From a checkpoint of a small mixture-of-experts model trained on Wikipedia: vocabulary 2048.
Below are experts of layer 3 (counted from 0) of a mixture-of-experts language model. Rows are named router (the router's row for the expert), gate (a neuron's input weights, with its number), up (a neuron's input weights, with its number), down (a neuron's output weights, with its number) and show model dimensions 0-127. Each number is 500 + 25 x the weight over its row's rms, rounded and kept within 0 to 999. Numbers have three digits each.
Before each expert's rows: a language model's description of what the expert responds to; "comes before" lists some tokens at least twice as common just after its tokens as in all text. This comes from a sample of Wikipedia text that the model never trained on. Tokens count by the router's weight.

# expert 10
Description: Commas and opening brackets. Commas after clauses, dates and names, plus opening parentheses and quotes before birth years or native-script names, as in 2018, and Grant (.
comes before: " and", " the", " 19", " which", " but", " he"
router:498464492501434507488496526446480427558537483511460527539493513484476484500514524465497516504488522468503488492475490459499525494507485450469504490496513496477529541470517481533498514511494509489486533489504446477479497478487475522498492484490506521460503520519502523438540469483555469509535522474469528486486515493501501503509512465515479485498536488482473484517503495533492525448526
gate0:479528480465499539479489457503517524547460502477525479538475529463516492459474502489481505535493501493490496489466510518542483470497528504503488488473504498450512514473490486491507517489529463479496511497473522535529484545448543502498534505469497506539453521504469463526478549491484492550481497478511533492468530502512479494474505456439486522508478534494536513446509478496516490507496
up0:476507498506488481459474497522495471517469496473530505515473499479494519471538491506520482488522541504528491512513508536517479510504534474499495520488449505495534482502517519488449498436481463440511531481502467524503508516479522451490503509502510491541469506535497479506481496504527516499509515494568490504515480492531487498548480511556545470471504546484561486504550489465472530488474
down0:479527479473500498484508489491496515551503476472476460491510492439488482464494490502479497497505496523486578524511485524527506519524476526502474486491503490527517533518464463484484508473502455479479499503515561491510530524484517482540503570476492472502504469493490452485508552526533512479479505498549501513506472540514500504514518512496509487453472487486523433493543502471528467496503
gate1:499443518504472495486514485558537488500489513479521495500487496483477477510542511528505487450479511485520521464484457476500502530536513526440503502495484501504502456503518471508484461501510502551442505500518474458496540565435499487517506510494503493464518504513487482461515498505478509513548501517500525508540521493552488538508525452519499545537491508487533493505476513508484489500526
up1:519501544514486481478457505508504540513501521476487526488509513528448485521542472495512494487483519516491489473505536477475510452495468433510492500486487496541480543512529521474491496514502466513508537463516475457547554538504500491529504468489546471508486506504529499508482533480455469516484492507538487547509496495473505479525519527463485543539514498514502513525470537499535515529457
down1:480547538528527458505542490473533541461510531497485509547523519498429513489475476503499501520488517520480540530521539502501497484518443517482493501520503504491488485477531499463519509532498488464498540504489502522540515478473488519500495465549488494502500493514471523533512484535460520456493489484437523494482509483478507495518456476453514489518504514472484547510480485479478538520471
gate2:502462490494516495521493514479482478483482520468470521472491443573496488498508536495506505467506474531492488451530491475470505469484470519557486506530483505504524501524492538531477522482496500531487529508485520399487516484512449544501493498529519499459481480498516492496507490517489500472526473511528510528515498512515526502535503546493517487508513507513501489554483474508497488554453
up2:510500467489557498518553482523475515431534499463523465515500541493510523503470510476472483524505480492512534493509482521522472548546516465537518506513498505506533485545524519462494520480504502442527466474538486521546502493462490525464498544498482495520517532477483515519502474501510496484497501491489456479530516468536474498519460517516510510486476472473505447482506518497481489483533
down2:465503562490489499462493496517509458517502533476506472507515471491484475437530531484569467465503497527502469493482495555529507495515516512495492486513450496453518488485533481490474497509475518479524513460530534505513495523516493491482495460516504531475501562509519500509500497533467492526497488474507509424462486522513503483506451490469489491509552500492528534481481485476492518522483
gate3:496467507482521507499505498534487521567537494489512515542499520439505517518493491514498504514484526502477529474504484468446510510471499477482491492515547502517517496520504443507537487531519502530475475489564536479516523522506486542515518494493486528543493508457523487481502484536471461503576484505526476512501500511508487517482550477485491476523452486489488520511458484493470516495555
up3:495447499491493495544544480501438468448457483490511530507504514508476534505532535534486545486520492485562522499451495501504500501524526566504503495443496519518522508464501429530471520490498534498471505500502491508504520468486497451481485511527473484499468486486475484499493488490548492509486516530483475519509505514520502513516531483532488482478476514490503458501471450497511484488516
down3:453430540490475488500494511487453474528508513536482498486490541460522518486490506501512535512502509491516461481450481496497498536456549489522508498506489494516539489459473477535510514488500502502485509511491455492496499487529520510518470531457482535492508484500502488511568538488507512471488478503531516442477471515542495529526499484504495512512464501529491517499490507460530457449546
gate4:504530494501491495495525474516493442517517478513489514468508509577500520461488514533481465471487440459480503518482465503459502534504512488514524506496479501531487496516503548442533497517500534518491520445495497496461543501514498495497522530514521503480535519486509538526508472557462482520513531502479483539512478489536493501508496533497493495521509482485542459526529513520480500510563
up4:502510499507521475531559516497501490508529502459499484516494543484512543482522511518517505521474474515529517472487482534450483546492485521554510512544520492495492507494535491503492472521499483492485468515518487496459480480519508475530488468511505521505508514560501483496488402502500471469494545479464522503533487558496479505507501519508505443470521521506500460513529488470494531457512
down4:471474506536509456497511511512495421510512562483507532511511533480464495490521530487516506513470545498495503507489510520496495544520503499532489486539518507492499479500468513543489487503451460527494509492505427471504520523521493530543481513511528509451504449504502456505542486531472529472488471520472520525491465525491501500486477496500493511503492500527494507456483559517545486505480
gate5:555453473511494522519525505497491516478450496527449544493512524522446460520475520488511499479520509496524500503483538496497509472488480509539496509493483497536482485511499456513475526455508508467513496514485491459511564493476446485460501480512539480505443496498487497519559472533549503496470517503517516545533526525475484473526498505496491478485517495496489451522531489518495483479515
up5:539488535494517529516604496482459482470513517544505494500499536487535487527510481525507544535496488502479537485505478503483494510460495489497488511508485507533522495498521497509550490493498477513526469481539533460501550494490483569502491519494470514501485506452490514495519535486511514472547507506475484563487451486529506511506481530505489502536530487508502533494478507482496516509540
down5:512505490527530507500520489509562494532537459503492500455511486476469491504483489503523493479499478444512502499478479514489482481504530486527513493569497517456504495507426512503514505511499508485520566452485514467469491499517515461525497472528510509506480505478531546471499468465457533489450500494529505472463475501490518499565523489493486518466492495486509521505488494546479458508493
gate6:479479496500487495471490496509479465543525443503468516470493514505537531446512511544485525503473484510506493491514440516495508515511506523464518476500517499504485462463470490521525469566490534502498466462483470489472551465526511530496497480514484537503529481560529531475523521530527499524551507495456526484533507518540496493500498477478484500486492512503484481444499480487499497479535
up6:459494490510533475502532503510450437461514501509502462496503485508503525472518475486493546498510466508493489478505443506524492516521476536539517517501502517493493493473486520505489508523488525484482495467533480470450530514509476550513479465503463533466520510519561506450470506519540521536528510497466532495527491496556502512519501489489491460475500511485475467488473485494487470437494
down6:554518477484544528537582478518538515499524461507506498525508502500502495531431519516502463486510494506471540484483499514494517512495579531507491499521518508478523500483472522488515487504510556472478548522459496496464487511519491467514546502503497485508507459504494451495506527512546513483449547489507516506490495516499507511513488538492478508504458480514517501500461487521506530475492
gate7:556498481497501497502479496497484502578521465502531473550483505499467508486508524570486523487469440486520486449468490472544484449511536490520474505468509497518470505486491465535524499545502513550469523508487490476500499457499478500513507503497487518482547496533493508535515486508482509486534516573492478522494493510494501515517526508502507531530470536508497498487503486537505493466506
up7:532488513520469498438483498477470494556499496542482532501506500479522517502527524496505530483492544489533455483486517496475490479489490528476511495472478491489477512504482526505525481564490519477490550507475462479519466445524499498503498505505501541464528477522522537520499503510498491487520512448521469522493472546433499492518459486498523499475490500519467445493494526439494474489492
down7:563482499520523519524492498494534469542493466521482465481516555503504529532466532497494449445493528520483520482476520463472491494493498515517493479489514496482504481541489518496488460489467511491540459531497473434490467505519517498477496513521524458507481426474508459512507491509512507505484536540517505492500458490497524505514532479486514522556504524472526536480483516493494512524500
gate8:497504477500469530483559489500496483540471500504506483509490499528540489514531461500485469528509508468475521505520532523585478541527514455506505519564484481498487483500479554505506519464499459507519464530499515533477537464497453523471502531501509491452530517482464504516506491473499508519516483474454507475478457473509521482503483492494491509490505540501466542509512527511471493518483
up8:565487463492476495451525480496531495478503489446496496487479515515479506503488535521484472500503483500514516526518507521515501529529550499523497511556493511541515467483491514533556442499528522510509495491545508548496545513513488524492498496491471485506485495486493502505445463526486476517474531510525476532492528478477468473506538527524493515502506552460531474475533469545483478480501
down8:444538479446476513505519458438519493496462494488457470506468490506512472518501459533496499480477487483524496529511547540488501551507494494491539499501511499504488473576501516461538496492509538504495480482538476518512488503502502520500474489499510518488502497497513492516486496451506464512489490499504507519486505468469485510482487491462514471477411535489480507526569523514503506500493
gate9:488474450487484487466480499503512444567493502509463499473475525528508510458509528518465487496487521503514484464521468498461527503529489500499495491516495493504521486512478551534500444521515511500459503504453432497489494501510526500464510522504505548478515506481488533486569526519505513485510516509502501487525493516524494515475512507508507462527482591492518476496522481491475515519544
up9:524528462500450513459439512469519517508504488487450454529485510495518483516529510492504470515488524555500472456513507511532506478500473512501480492513502496488500500480500504586527469467508546505507480488473482518503471506497573500540505460497514535488522478498511512520498533510505505525525503508485467492496490515478509515449494468479510476506470556505500508427490510511480487521489
down9:529488508506431504494484500515534514531474514480492506498486545506479499522496497500470550514519526517511464432502496484526507494533501533484505509506499501485495539497522496512548462480505514498466494502463506514490519499537546504517456497523516471499480423448517513493525507491527507527512480509490507533485503552528526474488506450459475469488460511504504508447458446510486509490496
gate10:507530526504479505492502490519476440471522509522508484495497483553448493521567490539483501475497500487523518531499498497549487503533482508500516509466482506521451529503476466445491465493511515528491502454532488481518526546519521509468499519505474513452485497458509498491444474492531495555485483516502451546505454481487504509505531531473489526475480502481472490491489528517494508468512
up10:483532499499480510505488491520513467483520509534499472513493463513536465479512509505490511465499493509483507452511495512552493461513476521486492494495484499500494527493494505471500501513486500536504518485466515484573512523523552472495496507498501495470505493448558517468461515521512470561537483491517495534470492462561497497517491490477504560496487478497482518508443576484505465503466
down10:515508455457492537478484503514474485493512477484482489484516538487477488529519521494476476554481489515472523488547492430513509457506459522484522499496511494475514516508526483496499499467522516493440464503502528492490497472456506478439510512517438487535492509505496499477435507502510505484504527522496482540502468539515507498477527503465483494510546497529487490509498490533508455528438

# expert 19
Description: Articles and determiners. Articles, possessives and pronouns after prepositions or commas, mostly the and a, also his, her, its, their, that, this.
comes before: " ", " first", " f", " re", " co", " was"
router:480454496500461495508462521519529478525495442524496521509517523469482481477492496462497533471491549453484526492492449505478488492469548488490495492539496506473488483506496517512527539485529518510492474532501507474486478485467473503500515522481486536497506559535507488454479471507485494555511506560448489487505496450503507543490513475483487500494498500435492475541503521514486503477531
gate0:512525510507515487511504510487525592481540477505565540486501517559497504504489515513484538473497455473487521501517492494511496492495478500474476501503537495524525512486490505521517521481502500502504503474458511507515523470472491507499506484484483505493545505470482526463465496538486491529481546509538482502469473454521488466520448503481505560530507470506475531519502519540447470539516
up0:559524479491519487486444507510546481519537488470516425509504478468500451513469469490503477447502500510497487507468539480536503504508466523490490496489482505522490514507525503486486514501510501517519526436535552494508520544489506457537485521505521483507480477542522511498510500483496510513508504509461503555483463520444534473533516486526523535499514502479489508523491529512504547484485
down0:507483499498526508496508491492500507494520511504491542521485453510551452502552482504538520532511495472521472536487482522442495498536536544484537493537505498476482522506480498472526547481483515467507510508556469504512543486491514467486506487513505507487502497521535463535494486494473496435480534479478519464539498449507517491472453478491540484502500484511482534478554506486510466486515
gate1:535502495518517564533502505512476490505505488518504497508497466502475484493487514505487484455476506495477473546500514477531511508464453490512488482529480493513492526508519531467476538485509490501503512462511477495530556511471503485507551469472516506483481526463547470479518516497531507484515483471542524529525520538479486513523501531505486532496515509446460539503478519554528535421496
up1:527439435498517501500522488489495428527524486498502473507490509494500488446498504451512519484505508464493503455490503491446513436487516518488472502526515507524532492469498487513534488530495475524498497527518488490504470499543500502515524537514483519492484496485529507485514465507517488482455537487443470501521515507479500545470455450491475501465516497508512567504498495500494544500520
down1:465465495506516517500516497518499509463521478539520478484486452493511499492456489488543495487497557497486453485483502511503501501521516545483496504522536497496518478432502528515532559509490534474479516492510500484492440521516498495521496525477501511471466510501536499509503475493502511513439455536498470517499495553544483526520555494499496539455490490476538497495468472502509502488443
gate2:513518473492510499491509513493510533515487510516488483470487495497501481522488481462526518561498513554486499470535568495477517488511459482484495512522504499485514522545511519453457550486517487505517477531510498461511426523460522479507527493453549482523500482518529503505511524510509486455498474480518518481500530518470501503504477535513487503539543464551462502532472528514510481476476
up2:504478517504489463489482536496499500516438480509520477488515492501501505456494499450507461464499510513501523518494480505455498506509539483506525514503492506486438495508496478495478517476512492506524454474507526456438520519489463511508488513494513501504516497537498524512485478493492483529519476555427520481499493518531498512513505517558496446488524483433504475465511512521531543439496
down2:537458478464528501521514509504523488486475469503484525496502544486514507493465490514458527527500540504521497518508478520499491526483495482520487506476430504509499481532521503561589516594514485472516453532472511505534516540484498507499486510474506505525510482508471481492504486523535513504529511548479513479533512511518503505452476521514497491500481535491521491485529509516527520476490
gate3:499528515486479509472486495495488474507501552492501483500509501519488465457498532487489521476491526450492524511433485483513533483484515502476500482463566492470510538480520492501509503510523441469454594506542482520497486511505476530475514510488473544465468495469508505485489511467495536560522513484518474503493493506498493557502509491477503525489479500477522523505501510494488548510471
up3:466447443494538502488558496485499460511508471470504524533491480523486488481497487473493499509509454533514496491560490488514502530518492485490488498508462494515516458510444475495499495535499506486497444496536485466478474519485501533516497544499518495490529493542520523461520499520522454502474495489505537459504496475538498477550475484492497506472521528528502501528511484497457499527567
down3:479476527505521483485498476507517516479505481568434487496503473546507461459482499506502474460491512480490510505506502496474514511551504481492512495511454517486490514484471474456451502502505525476489498498442511492466532510467523450516487517497500464485541503503517445504502494515543526468480538527488500479485522493515493489552472553486513457458461473471519523502482487517488512473516
gate4:491486514470474509482484475515477464506492497529492476513492470514472475478535492505458470492499475538506503453500478508537521508532498494473482480493476498482519523471487479534471509510488491498471512448473460487467501535419465502525477482526504455497449463454487509443539526493530498522531516484491517488460507480530533496518521475489531524482490503477521492486451519480541484520529
up4:551487517495490492499504487483516519529484526498442492474512505489509538523513491515508509500484552494521517498455468506468489482465494515442499501513494488471497513513522482533498534483506506508494490507494518489464503483483527505496487539518513482522548470471467485543516502499492480431534467502480492483503507504486497558464495482456527521527506505557483542466455525499512523553431
down4:497476486489519505458483510528500524519511549500530469512493520476500516511502472509504502525493508474511485469517472493542498495459503539486485507493529493484494542503482492529490478540491512485541521465514482528489479506458530497483496551522488460520507537489496495471549519510441470495523500525479494463480528529508518508486518421469482521482485515511522516476471491488491454579446
gate5:468513441473471504486524463489490484497516461488527513481503516481459483442522529503457517486502460490512497485482468510505487526481521494452487493452503501499552491491459485516507472562519502449462501530451481446532484499505551499500523530502443488508520503515489530505528480537524450526504517537520499487488500493516488515482495488535526516497495510521511518533512490478476514532513
up5:489555488493494462511471491564486524526464525490503491492507451490510501530468509496505487508500461541515496482472522498523513503526479509477490506487519495487490523522490539497457523506480476495527517525537507518538488505508515485458495502512454502511479532508530498509487517492521486489504481501482525530483536428513502513519471472497478511477504471461429454480489557467493496482422
down5:520482452537540503505540507466538476490504465511494517537490498512495498503542476502501528545527504485479489509482516521504502538475473503501492499523510497481552490507437480459506498542497464474452518517527455485497496491523486490502494475520560530486493451481527506507528467477491482422453552474510512460458482482500492481528494498500499518491504513544509504491488472521495511523490
gate6:529474493493516504506494496517497546501508500493492506486501509476501506499487489477497492525517556515519528496493555505486496498507475488515500513531502501474518532536524503482490525464526504507514502528514498485519508473470456531475493512473561504495461503507517474504482480505466550496542478501527492525524484553430514526486559542511528472537444486480528470521513444499537504449548
up6:560513485497481520520506479481473469523541469487488518512474508475513506521493521504490533502501483505492456489509523505484507500500515470489488494500497495480513469496505496473498466534492509485491487452515503491505488499451537484466564556473530521518457483456489484512520494504524475489459527454533516552498496553495498523470435514493514484531551523519464466497490504511490561457508
down6:524502491507482483501540515505505499470532488479495478529496538505488494512497532547482498496523498502482511498459518479530498445462493489480511505514489495487489528443487523487486476444506533498493498478515465522531498453482458511499475493508493474494543525534506554490477478514478502519512462467540516508486485519407492490527536490516517471519501543539482492496508486483472468549552
gate7:449475512489524481532488489518458488500497514501531484494499465486490518472506499492488475515485452529570555456467434507516476523534528511492512491475529505501469526505486491508450493548495506530508534484475496500513474490525486493460485489507469506501509477521502498468501530522488497498504464513514525459535491493536514497546508471492485532478471549484520454479460515538507474532539
up7:484495480501532531474528508496490415490480559531511498511513489547527509453510496477487469495518525469532476469479490489480511488505497503453483499513523509518511529484504509498526477543489484494529514490513490525468506527538503596454502497533503512475533499497498541504482509473487460541486489520492458496475513484506507452481500485475460547467514505520501479484510495495522535523495
down7:488535519484514529494460501509471462507503532535480468475500489493490542509473505470523486550455531485527513446476527454481496472502482551523489497487521493527548524503521518533499488532486529498486507492465504523480501525501509545474509495499460488537447497521460490460508505497537516484478485511533509515501540463503500463477517498474465491529498502481530558446516522517508482519471
gate8:489495517493497498502500483438511557470491534505423458512492506548472469541529479484515516571503512541555522502508496516507509515512494460504504507505505503446516511512509480506468489493496530481519460522490513477504501532495488479507495534453550484510476496506474518539470548506461502456511521516493504489494468514516514531495496495513502490547490539547504503506483515505540462503511
up8:492521477512497499462508512498474472492504473508498471504497552509495503466509535519491487493507465497473422507503469489446494523472486487506489503519505497557456477488501527521526484449495513492506491467530468530473488503562514510505473501512499520487485487523524476476487465463501453529500506514460504512490504574501505488465506503501493448502495525503521490484501464552447512542540
down8:509468540452523553479500464448505508445470488488505504474488557548506509529513479519489455495494490481532542451503506487483514500500509493477499523505480505506489564485454495473523446510541532478517539538515505467500483508497479518489548500479522515519539516503539502502534521484499513507513534505490465489486526474525495529513514478448509490478462533494492493479514532483499516499520
gate9:502488512462471511523485512490506494505509473522464566485494485520430501486530520514468537524465500504526505500487526497513503545456506509488492483445494495474540455505509481478450518507531493413483504503459543513494496494460538486493509549519545507525498503517506509484502445488480470500557494506526469485539500497512488517532517488502530535510496503502507503504517488503479531523507
up9:541471506528509474472528500505486519496482490487501468484497518509512504512518497514532487484507468502506468454502494508475489519505511515483518517503481505503485444484462480585500448541519538515505466500505490478471467507508540549502480506515490507494537462554461539531520510544511452492480528522460533527465510495508524508497473467493497477552525512525504523461524511505492512532543
down9:533522494485529477482525548467557479473541541505436502487495502491509489576474455540486511529498478522509495487501534513507508545485530485529478495509487498494494525523512500481505444504521455504513535510512520492534537517471518531503486488532500510529498513534447492514495451507486501495478549511496505465490490490456532485557494493500479524488514511475495492527511512514476536515531
gate10:472462493508483488497494491486518515501463483513508495549522518487500479533552469468482497517522515485506492556523456488492501529497509488461479500507446507489497453491459487542525480491518503494474458470506532513520506526480536494490498477511455476497466493504472479460489530557516472523495531519518484515503485523499516489446536502540506535491432539517485499485490507494477507570495
up10:540505460495475516511492500490522499539499486503525450547519516482496478463558501559472461451501522490508481510476486485502504470495540489473507494476509497499498525462525498507495497501511506489495532484462476532545536498465491497515483513478440482504503506567489498499465495551505512478519530505472435510530491499534491504516489481551483551489505535473504509525471510473503540502489
down10:525481479529543449508522498480492512490492472527446533488488471470471488574517504470537546506527491489481514538493499514448509522543495498503472504530498500468442500539514494503487553502505553463527494474508481498488506541523484479507499494508527512488466496476471469514512474531462470511489475496494506484549497468500500471504467462520530503484497492504477531471501493543496521465482

# expert 3
Description: Auxiliaries and linking verbs. Forms of be and have plus small function words following a subject or clause, such as was, is, were, been, being, by, including.
comes before: " a", " ", " the", " been", " re", " an"
router:502499492500484549506477506473476494565512497481462515539521500496503488506515500456487505501460515470509535485534452469509532489517517469498511506513483513499522479532468529508503517505512515472498510523554489508456483475482491516499531518455494545481489528523543457489494471483508499527544523469466488495511501435513501564481497510511455479493523453481527508498493496504463489435519
gate0:492514476516471498480482500453491497535484499522449501558538498486479516488516474468489491519487512495506488501484507474497491518502521490524479509484476490487459515495477530489487475540510464518475519523505528509537512509502498517478538475495455493424503542523506454506553542456478454510510470506475514481532528498514533466492480440492460495454469488521528509518476524511537473513473
up0:497512485487504493484542488511487481558567491495459462513496485492528488488467463578499520482530494507501470522487491476518501498525493497497503478512503549488517533519533481478547488474509482485478484466486493525481502467457501517508502524487468512538476491473517528478437496511494491485498501423511514529446484490520467519496524512510471520509473505489468491516529489459468512462529
down0:492504463451513496489511491504440532523493484497462488502491512464505492498502500487472474544513469466525498544490500480495532527501468515496458455455544509491511534480487508498508511483495524466520531520499456558507513504453491505514476521498509477536533520474460442540501484491460507501482480482475523501493477511491506545478492490452491497476506486464504535529525552478476510541466
gate1:474517553522449472495493501474485435493491490499500469485543506506478496508507493456507476467472454511518495463508502498512524497491530484476502493496486510490515517509465509476499446561489470486488513481502494470485530490506556513476490495521462502494531525531466534516503511473487455480504525497438481452488483508547487535522474526502471505491543504489496475462491520535557513524501
up1:538497483502524544500507496591526541479452479480473584471485522510561557495486512550494534486539508491473507499485511530446454520474506524484505506481534490475485494487491465517487523475518480525500479533515512515494480495499476492525493536510515458499520499506519522477514484497479489523505500500527522505501507503493498466490511462499497482521528503520481516476513485486492438504528
down1:515494572416454516484491494518505469515510543483503486475488478511477486518488472464469493461477463521555551480499489497475501503543488464480500506532509500530511492467480468491493485542488502505481495471503491532472492506495513480487514515495500477528511535495554550496472511486495479452524533474473477477503521513478503530520485550484506520508507488515457521540473528508483528507484
gate2:461480505495534503524502503514476514530518502538511489483482502514447523515484531473519488510520558539487557457492484479444509489513532464504495479511536498483521497489453487519463476519508505513489513505476476483500452509509507523452529535447520501502492508486496536503483561538460491512498494514512534514524480520492530539526452491472501470518505512480512488467505539477519548514538
up2:511504500486502510532517479466490488500530507507540486507509463517542498492504518480505525540499530537505474462498478501496496548514500471551504490492539513503486497522463530509501436507504468485490511520492494510450501465494504484488499509479483528499535490502494492534486492529485512551480511468484552518472510532552519489509485522482436485455529493495528456464498502444533499540564
down2:534478488472482533468483499484531548501486516490482521522486505501495492502518479521473509475514488468525455508467526537448485512548487499554518488501484497531471538505523500472527496518466496501495523506439552499503436498481527487467556514490483452500487505484492478513493499472527506482463473530509512520513490423493520478492495503496477476487515483496460480502547523543509508487469
gate3:494518463518505483491515513487499502520492489424491529515499502464519527541492498491522485471477492476493465500504536539494504547497534510517495527500464494477551486534455477525498521475491476482512490476482515520487465510520522487520516492495516557506487526489505492540484469514493501501512557482492469478488519495494490487503533491495479454509498488453447529472536503525400531494519
up3:577496508506467526488547503459542485507445498541463489481475469463496505498529483499487502488457549516499499538475489527502485504498510492520495502484492505459481511511513469475479512506491463427525489456520492487483431514520501523469519512478486470505506461501501497511498492487538510510532478444498434506508506492513522476459528496485484511477477507498541504494501522523505536489512
down3:484465519503532500500448518517483518447523526549508477457494501503473496486483507482508448476484479526468475490509513517474532482464497569469492511524533499495497495523482503490508488473521518493522533486508519521460461518494478482536504477494496556488503506458453526454516498556473470487444535502508467488499486523460496504518505484495457489491513506499497526518460506531510461504458
gate4:528494504466542485543530468493479540529477504497483491519501505550479499522523465476489511531524474505520566466520520481471494505552492483506507503544495486494505500500499487500454522501509496484530495509509518478495501486476447528487469503495481457505527505522533441489503453511448505475508491496546499489574475502530506506545501484483552499485455512509527515481496494513509454474487
up4:469528474521504497473534519469478487483463489527498544511501488498486496513483526468512516529457527583494506489502464491484530539517509497495496500468528499475547510508519489434520535528501484452500508480487474480504494516495479504463526502520540502513480484486483514487548467492458521490477501495470536465486478525524480533531529508497437501480497501452508520481483535510511535539528
down4:490485507453526509547524458491469472487490506496501504491500473498467524543463483556524491496509536544503526477493482496496479502530485458468481489515521493480520526472570488531470505477478501482485470499499495521489507505491492526449458520473524483504473510513509503522518495504527472535524447453527519486533485524552511503467479480559498517488515520496492438502532467484486503511473
gate5:494528481485513482482513527546495528547476509479531516493494488447535546499478512505510485577488510493476492516512499519472489549451454481494484523516500506505524533506514515513544501504502468480519551531499538494507498479503505537519492518454520508528444535486491464469500508499443475491442514473490541511471488498506519528487493497497512520505481462545479514496485514488452500474499
up5:478494555509455509498473477464484512495493538506477482544492430501485517518550524493514452476455520505497532523495504485494517493479486511501503513519520506481520528502489503506458447496490485512502519532498534485491462479510545513492503520524511505499515474479476480489501534465492507492524479482472465506506468573488512512483505475493427525513540485520560501466500546532522479492503
down5:530505436510541466511504495544532516503520505520466522447509503488530469477477484512470543482519486465456491494527491507544485519486500501499497514478496507522495502511539480529529486523511548502464479517481524501506514493483480495536529513489476527514437495526512525518507480517474468503472520560492515497491497470437509432537515463476521479470500513473476518507468490475464519495493
gate6:506495480500483506519492500514534512514539518476539519519485502546507551540493506489528475537538537473477535466504481468525480507504452433471497516551496498514548488492547478508464519481507487480508507502538541510508535447487522467498532539497518519516506530492499513505478501507474516497495542515468507514518510500461470494532503522492517484490484550515440522466500506505478478462531
up6:508501522489511471505500498503494512530562502488527489559515504516490529517472522505502468459534513505481537454508494493475541461546478511479494496504499498492551486504521493501478522496517507508476501503501590506552470498508516467457492535523511490522459506511511461483520477517493508482532545507513501517508508570528498558483506498508491488523453532524452500501488522498486491517535
down6:519438521450482471530488476464483469509509476520507493468496507567480470483520503523461504523501520471469515469495528472518503529476504488474487511506494501472526527506485542521477478494472501501531481519511493496508504480546493483546530539507481500505527486514524469499468529496555554497512552500477532524456497515492492512510528505471518471523494523485453463474454501528467460490491
gate7:485506437509514461485484471477504498519495495538504496537500511491485498531480486486475525506492498489467468484534500513540517512557512482488493510503499506530485471483503488511504480478518559504481517475502505505489473474441456506456509516438530519495507504493444544500489463526494541532471485506525471514474537495535495514461506508477567472507531469520496487561496509481463511512521
up7:490458508478504534543485482500486489476496503501507468560504510458532446482491512417482502518517505448503515458511516482479513486519499460518498480475493496476504512509481479477483497502489494490483523528501445547482558485496504479515520499553495494512522496498547490514475499484508494487517473509469530445456501449504520484540508515524475498479520545504505492488468483468534501542520
down7:505495455516495528476496490474482517511480538526475517495508480482498531511512490503501458502487532507549510500503488500522505484511506443481497497530482497498465505502486520566534537481482501508517504493440509524487511525458525474499502511498507511492434578475497551510539531494482486530513498478496494477497504497523498472529500544503514502488556479453503466521535471544509467454469
gate8:467502495510438511468486494506501507477451514561465503476484477532526489442491509508494477494490510535504491536500513494540522463545547483474495491444508486481520480484462491476472471497512512499495536489474430524527494484518547487465503512519544487505483459530470512515491483486503478525488504512521500508520525545466512458526524463508478506482498511458531493493486525503504486540510
up8:479478510517460458482534488513512525369473531513532519501489469496487491500467476477514461500452471514499508519506516508530506485513502486536528523483482499494496493502523496491471507477505501478515465503551480488482481502528532512513514508496510508481476497506471478497497485503502500500477506511514473479472494498493482487531474505524553486497587500458487492557536526506469474484491
down8:520538589493502526512476504489478518496468511469506477512488486465473505545531483488562468524492506536514491496483484519484507473466500506523517488541467497512519460546516492526493505550503446499485511501509523509484543501486543478495495493506515488473509496504489529487494527476564497485520510498463460456493514484520510510444502527525483501523505502503483499492543484538539506447472
gate9:507510489499525508502482493535451531530550525464467518553515492503489523532491524525508525474556505456476500469517493477493507506533506469474480512520499495532520518504472500527476507489509487524497478512524525463515559479465490500485515534512515549501463538478490466493477472531478502483572527517508505541527503540482481518488528529490481461507501490477428515502501504489475483530507
up9:519483506492467537530519504487497498535490504524579468507505525482513511517493487505500537501460486539516504542504496485491471522452459512513514484503520511507469532493504491483502516447474499463505546500494476487479488498499509512555529475468432481491459533527467503496514563488574500474499480475524502511509528491543523483493474491480513524482485491510538514523522491456526513516489
down9:483496475503555488511525495512479494481536515514455446531515481538494551511444491492535472463483500486472505555507527519488509533505512509526468503441508500562498504502520445474464523520501456514472495460526539536519476534490489527509488489530496500536468502489457492509500509515513484498498500502494530495525453468525505500548507464487496505507478482503508515538469491463497505516524
gate10:500514511486483493507507525558495526549504517489507543526480484477489529541515511492534482496493470456488542515538464454517521494504526532492520498528488494555503517500550504502503499505510513453489469523509553470551525483504512491474503514495503523538446518517468514461534530471500505497515511517536511510532506513448454483467496532500509489490478503511458490494501462556486470523483
up10:506524484517512527494504507537518499467518507461520542476471493495491526504508510540524463497521513410495469545502468515505466490494501489508514508488490482549506496530496512508547511497485475492489488517486536498527516473535470534510502468483522511504471516446499507480523456488491513535431466478523505547472479526441489483507504508501510449511495516475449493501535523469492476503521
down10:479442509503512511519478527486497504441478497470525504516497528527474473495457542495528479487512463542455532461486444502542503525474558496510470482529522496521465485501516492528455492518495524500541511502500501497496481497494534518525499504525537505487484508559495496519502516511470491512523531516455497510504488494489482500501473527493477521526469490517549475525455472571499478471492